Weights of a small mixture-of-experts language model, trained from scratch on English Wikipedia: 9001 steps.
Below are experts of layer 6 (counted from 0) of a mixture-of-experts language model. Rows are named gate (a neuron's input weights, with its number), up (a neuron's input weights, with its number), down (a neuron's output weights, with its number) and show model dimensions 0-255. Each number is 128 + 24 x the weight over its row's rms, rounded and kept within 0 to 255. Numbers have three digits each.
Before each expert's rows: a language model's description of what the expert responds to. This comes from a sample of Wikipedia text that the model never trained on.

# expert 63
Description: Word-start stems. Early stems of words awaiting suffixes like -ation, -ing or -ic, such as min in mining, san-it-ation, trans, tax, traffic.
gate0:120127135104154127153099130114145147146134108118171112128158123112130144140153144096170107149108145172154160126147101139110110167118132155057105102121107150113134107100159126103141107101112117102164129103098091121124084147140169119123109111150144137124113148118104155104131088113114155123110150124116134150136108122132136111083115161177103138100120130123141140099149127130121098100159117138120102135153125107147148111182102156106115160075156149087127157154122115136121121098101126110121105096134139184123130126093143136102076126095117112118148147118155128162135099124145184076129199118136094122128090100168166086153145121127114091111123139149148144077149129094102156110105111116138124125086142102173158116181099107163122081130134145112100126104112155129157168115152110
up0:084145114134147160147138117105148130085132144126115092159107132114138105085167165102122102113157149104159138158140119096130158110123152144117110143180111106095107139108152148159085124098092119106162100122138108087129109135157140105135124119125147140105150041127090143143110131129115104107087146122115098120113112130121116122114128086176131144118164130096145092121132134098122123119105109156114104154156175113154141122151119124097130140111093106130177132130157091104147153134160118104103149161160111148154106136143135165165101136160155150117170154120109080108154139098144136107085144156125134161105120138115132167129089164134146127094120151079091146082132137108070118103127151120158124131103118094170133124139109134146157108106072108139133149082135151110090124109104136
down0:122083143122123133107160105157136103122119118094103084119166124185121139151130120127145133138117161082125127153111103132166184121129097077114116124124108149132170149097145163071124135056131138136105098169141140116111145109129143156132117159159155116154118117141119155119129125084114149094088130107129130149143110152110156145120162131146143090114133075094128071100113142125115138133101152135127139136116085136153154125136114115177119124127123102109150110125129126092091153103114135127127119129118102130119135129128106106167143222130112124090109106153169133163157117135124151120066109095135114119131154154125158129110141156143095129117133108083132116134159129153116186107132106144125129133121147128146094080113091149107142129137066109098147157133138130098123090136185121

# expert 41
Description: Prepositions after verbs. Prepositions following a verb or object in narrative sentences, such as help her by, to, in, through, against, into.
gate0:120120134087123153119092105129109151113077129095129141142100176116110136043135130131114118146143124071169090113152116140132195160107106116136135143147116088134121176111134134124077157128152117094183127108088107135161120156140129162156152143130139111172116119144117131116119137124111106123139134087122111145104148109158142156128111085119122163113116139156138126135097129099121130159119118131163146140165163061129112160169114120124113141152152118104131110135153160147179127110113103159105110100136123103133100106138169152146143096142107088148120142143129114084139130119106124139123110166130133143126130142149109120106094130117139134162115128133145148103135117092122145088110095154124142097082104101117091070135117139156082084115185159146120134110091146093107085140116131
up0:172128118131082136137114067158122085074123134121126126150099134149136130095131098139155137156161123093158078145173083167132137107117141145118152132133105122113118129129183105115127143096103142148114115141120145101122106154143102117121144122179110069105135149105115140176074152100148153077146078100139082162099125130122107131139095094117099135106164101157133127078124086112157109104131135145147066139108121177141152117147110100120159136112174113123140114164126146119146164103117115123124136113127122127088144132124148112145131115098135141146091093117112157098128135132104109146132120163156119152091123116157115133127118114119172115149175129115146124177141156133105127076128113116134182135089093112141167127141114116121085134115106152123172128123123093113137103132119102
down0:133089130097088110158146107155117149116096090089148148115132132120128098100123137133121094085129156143141083129115121119129141147092117132102142126143074140126126130093149098121149160123115093130134122143086122182149180116113115133180112149097113129117147130105154091124191120165139080114151160127119112135115159117158128158121131095158107091114141130136133072091138092114153096136131128129132150131150126113136131115143154148113142095063142108098115081138156125117162129110142115124126145152157118140126107106110100158160120122108112141140145101142165090134150112091149131137119131108132135147139139165136173113158099104163165131140077120105163169151148128156094120153126190166145105103096130152130119096145090138099122079141165129143131168126119103162103077088112127

# expert 19
Description: Prepositions after predicates. Prepositions and verb complements after adjectives or verbs in explanatory prose, such as "suitable for", "experiment with", "required to", "likely".
gate0:126163133108137134154170158117098160149127161116110137191130117092129122144095141120101142172128127100119144152091133137137113111112096135125138110134126082068152109083123134092099100106136150088135122098082189154105116128176078143170145128139107157109151150114150152137145106161103133134145108099131161148120151141147089127107154125137120133144103131121144131164116130089166132117122121143102112117098082139106144118149133124173109143130118130130162114156117087136170115104156081070154151097100135121121141108107100107160125113111126079161106150145147155119145135117160114108098120108108189157142109128152157148129137169137165122136146135136088113150146136109089123156094086145135155124122082135119153136146134081171137108115118132117136147136069132154156114115102157
up0:134128121172173143143109133095100108139104118102091108128124147140136151136105117101094154157127113130189133108133134146121103125146166106095128099127168160135145112107111165115081116113113141150112125190132149162141123121093150116089114106087136138184142128171081132122099151121123112108071143090141132118130138091160123088129190128111166129103128160094137128168120160173111127110145129126094100149135123156102123130101177180098123129124108122108083110109142142141126112154157084117169133127148171096139122147125074121144156163178157082095137153163160132111104108127122159139118115089136161173089133144109086167148132146119117142147111133103100152126130145108135100118138113142148152154134121141142152134122146136137172113150103132181114097127132122128126124113138136
down0:181114156140116138140116159149127170147108119107099150120113113117135159155120152123142134145113072110145147090149126156139120130092102122156135087143117113133093116155119120156155136134122092133113056113124106142169114109128144103120109126123102196137118175115143134089154139099118163136158071140131104147104121182114125130150126114094134090143132172141112093132126122130134118128175165114151145123074108131113141177113134140116090110125107155127121159151131113141132107110160139087111111169149132108145135119114141095123154143101167155136131123160126135168098093092133103159127117131141119121147127128178078148085114139122166116128089137162120137152178126122113133167109087111137142096154105141113123093079110128155076107070119145107109128174110142129152140097161137

# expert 21
Description: Prepositions and linking words. Prepositions, commas and connectives that introduce a phrase in running prose, such as based on, reference to, including, from, when.
gate0:190061123115146116126130103105107088102085105152103126146124141102178134094139152117150131151137106108101131102114097113127184099118106121137156104118091154088153152154186129153136124091119150132164133140101148130115119174150130091125105097117133130151130139114152094134147157155145157126140148164155160138086151117094121141120109134153087093124131128141115134092104110106193100150121127141142121141120147122145146140125176139135095163154174125100120144139144083145147111097133079123104124134097155151137095132085107147164107117135145161102143148132117083128148144149134103084069150133128111123112102126110140130096140139128172142148154112153111139141104131139133117131121141161186091131127085090119183091100132113160146157139132113117133125121173104146111100141144133
up0:116109102092127122154115118134104167108190138114128150106152126152125126090113118126123154116096121162109097162121129140099143116129123103107117092109107093133138114147075091088137118109100107149141140102082104153122106132140137123142104131137141121102130134149155119148072154134151108147127112082104074146178125123130137135080154094133120130128123156148109119100119112135158118118148119167140126113178146088101104144143125130155144116151089131143138155135119192138127185150119131121146144144112134095160094150144160110110120156106124082143088126104177086125098074116126095161162127091156129096119159102123113106129122092134126100108149127171112164141152159139136100122112123106080162077127138139118116112127127118124139142131071108135153177122105139158141101095174175
down0:156117121133154146145110149100156179136084149135127158140139146098125165151140090125109123151138071131096145102154127123125062152134147107115123127150114129143150152135109165102124162129094135130084118129098113141106109127077116113115125117147118142158095110117177121125121106101145115141136136116053134129079118092168132076139114151132161148106110132140120139121146154148104127101098145142125150148110158201153140139095135140076103121111165119127134123152123123162127142140118118104105174082161111151157165129132148141094144121101157133088117113135118090180135116134132150154145139100155112142122133136141094108093158178135111107155121123098167163138184184085118133139184148145142127156110136151137112111113137165157130119116125153093096130130123137106116129094159148

# expert 48
Description: Articles in prose. Articles the, a, an and sentence-initial The in narrative prose, especially reviews and band histories, plus is, are, were.
gate0:110110134148138107137161129103144164117102139158135096133149108099139172142113125140187163166086076134126159139179134137146136133180123103125152075103118126124098133113142104128129099107148191175087145143171129119126130151121160165112160122142135071157143125142170112132122095138139145127116125137114098124134174094138143092131129160173113134122110117140149152126119154184107173126133153135150054139158135134136137120134121127109095121117148143096122119118125142137120128119103105102118151057091133127116142102094153124131099152106145107110149079150147112153116131136183137126134098138122124171092142111111135114099131115096089101145141067132099096149125139171144131163087129105121129138139130095121123122132155142147097112117145088146158127102117096167143131148116102
up0:104074140154159134127111118105125133125131132102118139148162145136138132188095145109096072101123131168094152146069129181144113130161146127134146138164121143120146154111152161139089135108138132152151171188097156110147105153160105142118174158108135141127084113167143121112133132149081083142131168093079155124148090124106138118156118147119123126157128113113094143150119118118136117137131143125171164110090124136101152098165110164130094108137105148131155130157114094154169156088155161148122105169162097126150128118115126122143105109141139133136123131137115123109141144174133135104133169102134165122105120145147147150079095181145144097102131128130103150109128114095075156153154115121150166084120141139125171147106118147098154145119117130173124110112104139090135136149117129
down0:095143092131145127113133106140113155119173142124092097130105122202104094121125147143116129147136151109128122182122187132120109117115155111117137093090144147141117116075138074123100136126112115141096134127155185125181110158115149109157126146119131124139119101124153101119116090133145123133127131086138109111142112137127132099093110104128103091117126118124123148147136134080145116168090114119103152129151150130151126103155182142137166138103132170134148133085126124141133116142144123095162151142173095131144113098136120139095086141136168084146082156109148089119170163177130118123114130116112132129110091120174134111102092106097151080084076144131110073098130134118128129130148077145156129087132131090137107102161124150152157164125147159105141133102147132159113148116137117

# expert 45
Description: Name-initial syllables. Early syllables of given names and proper nouns after a first letter, like Im-el-da, Mat-il-da, Cor-in-thians, and names like Christ, Anna.
gate1:141121151110081140130123114112126199157150138127144135144164189149186136093102164143191175104095152102099132110159102155125140128165140058118146126101169155136108115092132111159087104143151142119145114079098165118112123122131111163153121123110138129120143105130110137137131084185121151118126154121141155160131129116136121181138183114121117144150141131127145142135086140123121126124124166097138136136124133131092119096134152154125155122109137179108122128107093127128151125139128159155128141145127133113124122144117141158103120149146142171125123112144139162141127120169116120107100122126167136121067141110171129142126104155095129139114145145155115114117074131153076103113132099123139138136155080121113123152140064140127089148119088158153138121137095170151117160168113104
up1:166129149122149131122056154116115168145159092114155120100099081128131167144128151158086158172146158098118110105100117153141146118140151132135138121174124164136131126137136125133095109098152094140132133148145128134117138137113120121087151133117112113115143098118164167124139138171076112132160094131125118108157124108126116117128132120145131121162106144134112138129196157144148141125117140091143084148137153119081157172133105111089129137115157149102146187116110140113116119151145167106145143130112147119059152094135138135107155102111124125137114121097139145136123182168153175154134092132120162131094113170122158121109125108174101127162143130101108119088131159104186106157094149153111109150129142168108150156125117152156136114101177187105113118143101121118130152118099114
down1:138100122103174096117142103104114150129169131129157096084090078118137134142091122135138113122098123128126121097117185113102132168120150150132123141122135110122137140126116156104161118112126157151110154122128150112108127118093133151138121133133132131093091135134139161135120095140117102152093135135130144119142113070161088147148177160177136094126113146142163136132145104118128147152137136187139102151147107085103132132167124151132121098120123138118125146132170110111111144172191095127101139151144113151119183108159153083164131164144134090118153151180130114111118140097146175116099105091099126164081089146130131143160145110115132159126126125097135120141167118098153158118104134101136125079133138149071156171123137126117142140151160094140158123174128134106136143057121144

# expert 52
Description: Mid-word fragments. Word-internal pieces before suffixes like ible, ed, ing, such as invin-c-ible, vis-ible, irres-ist-ible, plus taxonomy parts like rthropoda.
gate0:146141156104107119151141157098114129095124132100147159130122095089137087159119152106155120092120103109109115121159146141110122140104101110149123131068120174120092090112171165158159154078171137117138142135166090098117134144139111086158147107119141104093068111126153113101113127174116120128123162128088107125123077120151160140125156136120133113135098123148124137089091106119105118102108138160137122154140113111146132122161162137156165126113148118092144121131098132133109133154113150121103122095089097164157174162146141124116128136126138131086120125131124136114107117124127123105081126094182139150092120096141144130112148154154107128133168095151137147126114104108132156083099124142171198131092138175165175132113169102166124152167139124150136159119119081125126119150126134
up0:111134133110088115125130101155116135108125100129131102088120143158157176135144156142162108137127142090122171160126141104141132136158127101114062093089147138128141152106143093154143087095118152158085112172104096116160129134103139147133083145125114130112104112131161109149146112144139106156131158088122109111115155133132125091140127113110132153142142140115100131130157135123140134120158122140153119125105131102085123183117160119071140085098100158114161130143100144184121154111140121157116144143099113122138165112127121138111136125148135132140137158152155156152148154131105147136116126129107098134121182143129109135112178144180128074134127107164133104159106166152197143124128116170093132159130072133100124114158155066103151118093141156149133157174130098086109147142096121
down0:117132140141127104144113101089155122146113117167072131095122126133127096133097145093121113141145127139103137126177122129163106152107150134110131104144066132132131150105140085115125131122154206105141112118098132153105149138113138132124122102148068129119099134168128132130147111083131103106171148188092095110140123093125105106121136091173096125121139129166117157097148110134143121150152152146100133128120106115084114121126150107099083120114150154074077122101125128180117157113113134141106127117165143130082115088103160135089130115175120146127128165105138111119125145134123112136119156103111146101133105118138164148112111162104129143125147131136114101136110176131133161130134127111149083123152119137130116142167144151154160186149202126159106093132144152135112156150108185

# expert 34
Description: Digits in stat tables. Single digits and number words in sports statistics, match and vote tables, such as 9 in goal columns, seven, Votes, Goals.
gate0:091131167148142124152156122107145114147124162145144071146157182105126154175132129143127128117134118154097159115163133111118121168158128117109153104089108166087120148074155126115103126138134123137136152121093107087148110146180154135120138155133098124122132139155152089113140122138135128152118154113172132127135117092146141097170139152138131130166086119169106155117110117079154164128086181095147128144110101145125185099173112104128078117133171143126149144153112125129115093151137151152107100138123109134143145087116106116109137114111097133116067141151131131134118100142060135100171126134156142093076116129182171119112104128111139127137172141119130123154112137123116143151083125085131126108114139122185121093155134133117119143155107149149114106130112135139130149167104106
up0:145161152129130091104128115109113099106134123143145139125143126127110136146145112085087110084111154130127106114144107122110155144190136116110184156113151118125157139107117113136104118149118148077143118179134130143145144113138156109128106132110079095138096131128204145121101097112156162146146137148127136101152138109142093145127150138102113155142077135141098119100153137120122105102113153117134087128144117104129110164133142121166128130139114106140106148117110138109072156151112173104093148170156161132088115151136137145124143160091079145082100108123089143115104084170121087118157101170170096133130135094143113166105153137109114080093096161118155142158144114163112171166093136144113133116102121157131099097112107091125103124122119120114147140152122111125179115157100111
down0:115151127141173149121148113086129105125088155147085087140092140107159111121123126147158127115137121152079131086112153144155154106142098141117121102107127134084149081157139132092113137114074135164169124103155118133110136139168089108140144117145107126097116129122144125122113155102137117091188120127121089153161152178112181125140110143134160127118137104098113121107119112124160161097152111111151132138150166157119130145128124151107153117131128108111157085125129143098149114127156112112168129140168139125144115159155147067146083099156122107157158109141133111134111123141132167109107122122141148134119101088104110111137116040132133095167131115132137135141121156124115102095125095163146122138169124127107106125152102188097097088106161114145104187139160127156109152104137110

# expert 4
Description: Auxiliaries after subjects. Auxiliary verbs and pronoun subjects in narrative prose, mainly had, has, have before been, plus they, he, well.
gate0:112109158109131129101161119097154156177097122143174116095124179090130168148114122187136155127175089112142143132128120116153056147145114116119172124113136128118139107134147134132131101123156171112089161114165160122152136167105116153160112151138116135162137168177128163168138113155110100161140156137118119133106157113141142132101095155135080116123101141166152166084090135150134147069095146078138082142123144109177106142137121144087123108155140159098153151116088157129163126116121155176130090087151142127120119143140102095134113126136094115116106126175138138132123127136154141116106155123146163122112135139161176125129128110141100134150120128161100100150121106121140147121113101107122156125101154147112119151132112158084145152134170119127128113101110107151108137094128140
up0:093115144107113143101138116130183107165107100087173157151093085122102113136153114127103122128115111153145109164167147197107129074106081169109114130124140080136119121084132143143161132082135174130083100111115150171149121093089115175131087110130084125117107115128125128124139114141142128108144130144132107133120125133137122114118164078174123139104093104093113114112143130111110120128150102104132086123083154114122074127089145096134103117095130136142149118133109149121146128076145148134153164111141153130125144140116117095157112176153100114144102179118150118111094146134130159107153105145137123087128140102120149132136139125160153105106117116150157122107160117112148104070100143099097146140140119126121100130123106133118122095144106110125093144192135090145151132128140174
down0:131119122149155100156179134133126136139132140130147160170173121125115087098123097128137153129121145124124095118108093116139107093168160105156118109126148131119137157127116097118098106123114157141138172123132177127138101117137149104152120146177147164131112146143126136133081135151114133160119128112129121107132079181131156160128153148130076128089114116141114148112114137136157082110123115159132154104141152117145124113122095140123130139182176169114135147099123128087111163201139126134109141158091155153128138153106115125148159161065116123145128091142098119101160166114146163136108097151095126146142100142084110168150170149090144140123149122131131142126137168162121104114129108141130110126170132123067130147145094166140140119163168169170163116122097105108157108085134131

# expert 24
Description: Taxonomy and geography terms. Latin species-name endings after Binomial name or Synonyms, taxonomy labels, and place or geographic words, such as Insecta, sq, Elevation, Canada.
gate0:136114114133144124134116077149136117164127151090124108098121163123134110134154150102143157162107123127185126149112185104112142151120130143123126145144128132142149108145095156133117133090159114145066148069143124103156128168150144132156187141162114158106129125129134165146141113172115134145148148107094079090121149134105160139145129121123140115149126101105155140097157133080122099136082107149121083147119070137136096146123115148099126145106153123117116097160123127173160148123139118148155098105132138127128146080076115124129113116102131105121135118126091163154128134113131115113140127131121109164116158148129164147142147112137098133178088106138166140125079122140096147124116065100099071149132134130157101165164152143112095137103143172130140131113120111137106172174080135
up0:116129146116118098162153115107112122119160126122130146157158072087117121135116100152135103128121136084123139137175143137106112141138098138124174111074126135134128105142171149124137121126115119192111145177111124119161187128116129083151148132079116125173108134089114174119128085136122165143129146099103148145102133127095143108163120142129142087158162105109143133121162125125147127154073142117132120145172134153131131118164113133128150143127129130153121155128158097158091185146111173110112130141140124164116129155127069152143130106141131110119146076093136130110142099145102137099081145163139134149132134120154081137141095154152099126117115167096131145134124154165106160138138111116123160146086136088161115121161152109103117156110082090102119104122118123157116080094171109
down0:126137120144136100116124093132101126127136133063131096147153104163066109140087104141082167134119142098086104157135156150183136072112130130095120104148136129105161096119093124130106104115155105141120104159080103159134142117087154119111151122148150066150115120137109127146143109111104122123112138073111133134112107125149119102163114149151138142179144162143137125122132127133081153110130103141139133173132149158100154107137102154147152107122166136144108125122096104138093147100103108117122124133125072166150081173082112092163138107104162102168115169164135107135116120121131100124131129137134129124120147152101099125119122127099119095090093118116166132096112144091106141144148133144181144104108111148133080089101153126146115089124121133166120150092130113128147100108116149

# expert 18
Description: Headers and field labels. Field labels, headings, table-header pipes and "home ground of"-type phrases in sports, election and infobox content, such as Votes, Starring, Genus.
gate0:104111119078109084133165157137101144153099117116142125149173146123101112111131115150141172153139147116126151178146134135107082107119129088134146100117098130114169150081178167127101147092182151126128134097079099150149131175157131107158148172136107129136095138137101097114148093136086118158112101146115130159116148127132171130166144167157187112137132136161135144106104126129152148130163145118153129103145104124129134118169062161120154124157091128105130117140136126145134082096131118123116125145110137128117111151081099123153080114128146117119089147150150084111118123126128155134160147095117162137092127137170116089127099131127125091152124111131129122123129070111112131140122133124111129099088113121166117078147128147178128095113145165105113150120144087134117109151127159
up0:133147096092142091105170100144085152138107126113084098113145097103136102116131080119117126192158115187128180146133111098098158125142113147142087182087110128129122147131189155129123120076133095116161111113153095129156096141149142161127115151125121133131144110117136056096140131123129138132151112154155142123105158128130129134177137115160071113121154165131098127114134118130159130147130115141095154140123117134142135145116088152151146170148150137125125105122127123128136083115140111149146133111136126085127123136141117125133110125145167125186103110169126187127128109107117132151123126123150100128107166108166135132108110149079135150194113096131126144121131130083163139114122097131124112107127099094167084130139114123143121113107160147064105128137159116109091127167126123
down0:113117122127118126182119102150070098166135146137172130129129120108142149133135114126108141161090145134137081147104151172115104117144175150142125097123128146128118110124120174164138126133128151149125167166135144089101124158112153118163093109142083133129096140170121145157125103116101144109144078110166094103076164128123121128110122117104131139092177086135102162151110101122118122139166118147124163097178138109148141118091102140135113140140118141112136143136134119171105098088120163095149067119164128105114138179119122118095134150152100136125130113111143096143135135081147130137153091145124108151102130144149120125114125139123093170073063132104141110136100105142105115148090145076100136164122113126147122111118101140100107108130147139123185081108117126149144110108135169

# expert 2
Description: Ordinals and year digits. Ordinal words and suffixes (second, third, 12th) and inner digits of birth years, plus mid/late before centuries, Lower, Chief.
gate0:087085132079095131139148093105151122121112104135141110118149158092164167143119135150156159151138116140116134140129131137130152152146116115112134125121125133099131118128145160105080100127180147131080159113118133125148117148124140172172145145159149142122135101121133127173137100098116090139130145112130139137170138098115153097174092155148106101146123142140158177125116146144155104123113126106131111139104129137123105121150121144135112120134123163134163134117117106159166083116138131138089129053075103125153139118078113132125118117139097119118120128174131169135069119150128144145154147088095137107108112169117157088129109105129099120148150106133082111113102127106152126141126103083138151148135085141159187083149121149065095155112139141138094134078100137157111156105099090
up0:120109132173169193134130074116120162139134147152110160116084148113107139104134119149098114112118133120108125095107135155161083134144168139145098153124148116133155163137120104137118165150086097103133102099137149144147136083143111138136138153151108149155081102105142176149117108119157117119161081135147104139160142143149123132128168103107119127141120111100149115126143117130092127157146116172103176089112152086175092087111134136148162182089111117155104131102158116110142148152144106160096104083135154109161102132165123127104119162148145152139166078122127143119162115086137155126137105140123155116136121109155153109154125091128103157105107106109115108142159133146130118123163127151095132135142124146113142127114093117086108095144112124060174135137121111137123086119117089
down0:138135138110088108127107172120148114134118134130108154119105135155111109121125111075121147111158158142161137137128150132074154120100112099116138093093155111116134072082118105169109169124151135111100104157131141111102121138125130125123107146153106117114111174129109129143134108066161127109176121103112113158119082098165114098113118151134152180096130163108121078097108090119110109112107168125123147120124146122110118150115168125163131126138131083137145090182149136128081103121141110101127130112100068153109136091125132165158134167093093100097141137130099065154121146120146125151115157173109122113151117133137095146181143148121146126112134163094108079149147102138119099139112109146099084111127107141157171135119141161131164102122123163113133151155154145120142104123119126

# expert 20
Description: Mid-word name pieces. Word pieces inside foreign or unusual proper names, such as El-ek-tra, Buch-an-an, Anup-ama, Rinderk-ne-ch.
gate1:119115149139140113133140151128126106122149172177144103156152068122185117095106135131124123124114134092106140136066152136135112141102117128155131113100141127130117125131150095101099127141107116134107158143132133093134093138159108122116143133126147134191091138124085106129130102103103100130146195116192146140152134141127153076137102147125134103127097140106109128161135064112086130115073165122112143128136111085165144160114130120153122103087090145141152140105118134128121096096111132135117094126065096121150158116156116146125120110106140108121093132140134104168125122175217101130112128117139090163110101154151117142141131104154126109142122098138097107094102147126113093137104091121135129113122154093133116123105148132121117135136107155085139146100076133165135128120136173
up1:138104098166084131136138108124135132098145109124129101126167162129114088076139158143158108124138160114112149139122137114156127139110114091127110097116111114161148108159115156161118173161148138137117146139155125087134113122169116102168134127156148107163110160116148082119128167100121114122122118113107122104161106159122126141132142141115115117106103134132115138120100079128146075120152147125139125114135139159164135119132146157107112116098106134168104132134122131122187101112107077152135121080111159111140115138145131185092111187136157117127101132138139134105106128140109057119081131136136138151156083126126130093094171146151091089089093115171137172110111127101170149099134148154151131124100084084135104078162151116086145095105165154134155122110116138152145141137127113
down1:137146151117100139124156103089123150131129086166176102090173155116138154132157147090146143153173164131162119156163135121136130148069171149163120101082109158094133134157081153088135122141133148185098109115128135115147127126127126101113090113127128114082134130135137131077097109118144117114119094103114149126128111077112115107120121127109176165114126119088146098167157138153116138157187084095103134111116072151125107167096136136143096117143120091169144132183097136131114136118088102147107152143109113125110123158124154113116103142099091146124129082118116114117139113148154121177082134116140104166092111111170125155110155144120135126160134092139129125131105122149129121131134119136133122101118130137162106120118087113164141131153140115171112115108161146128081122116111147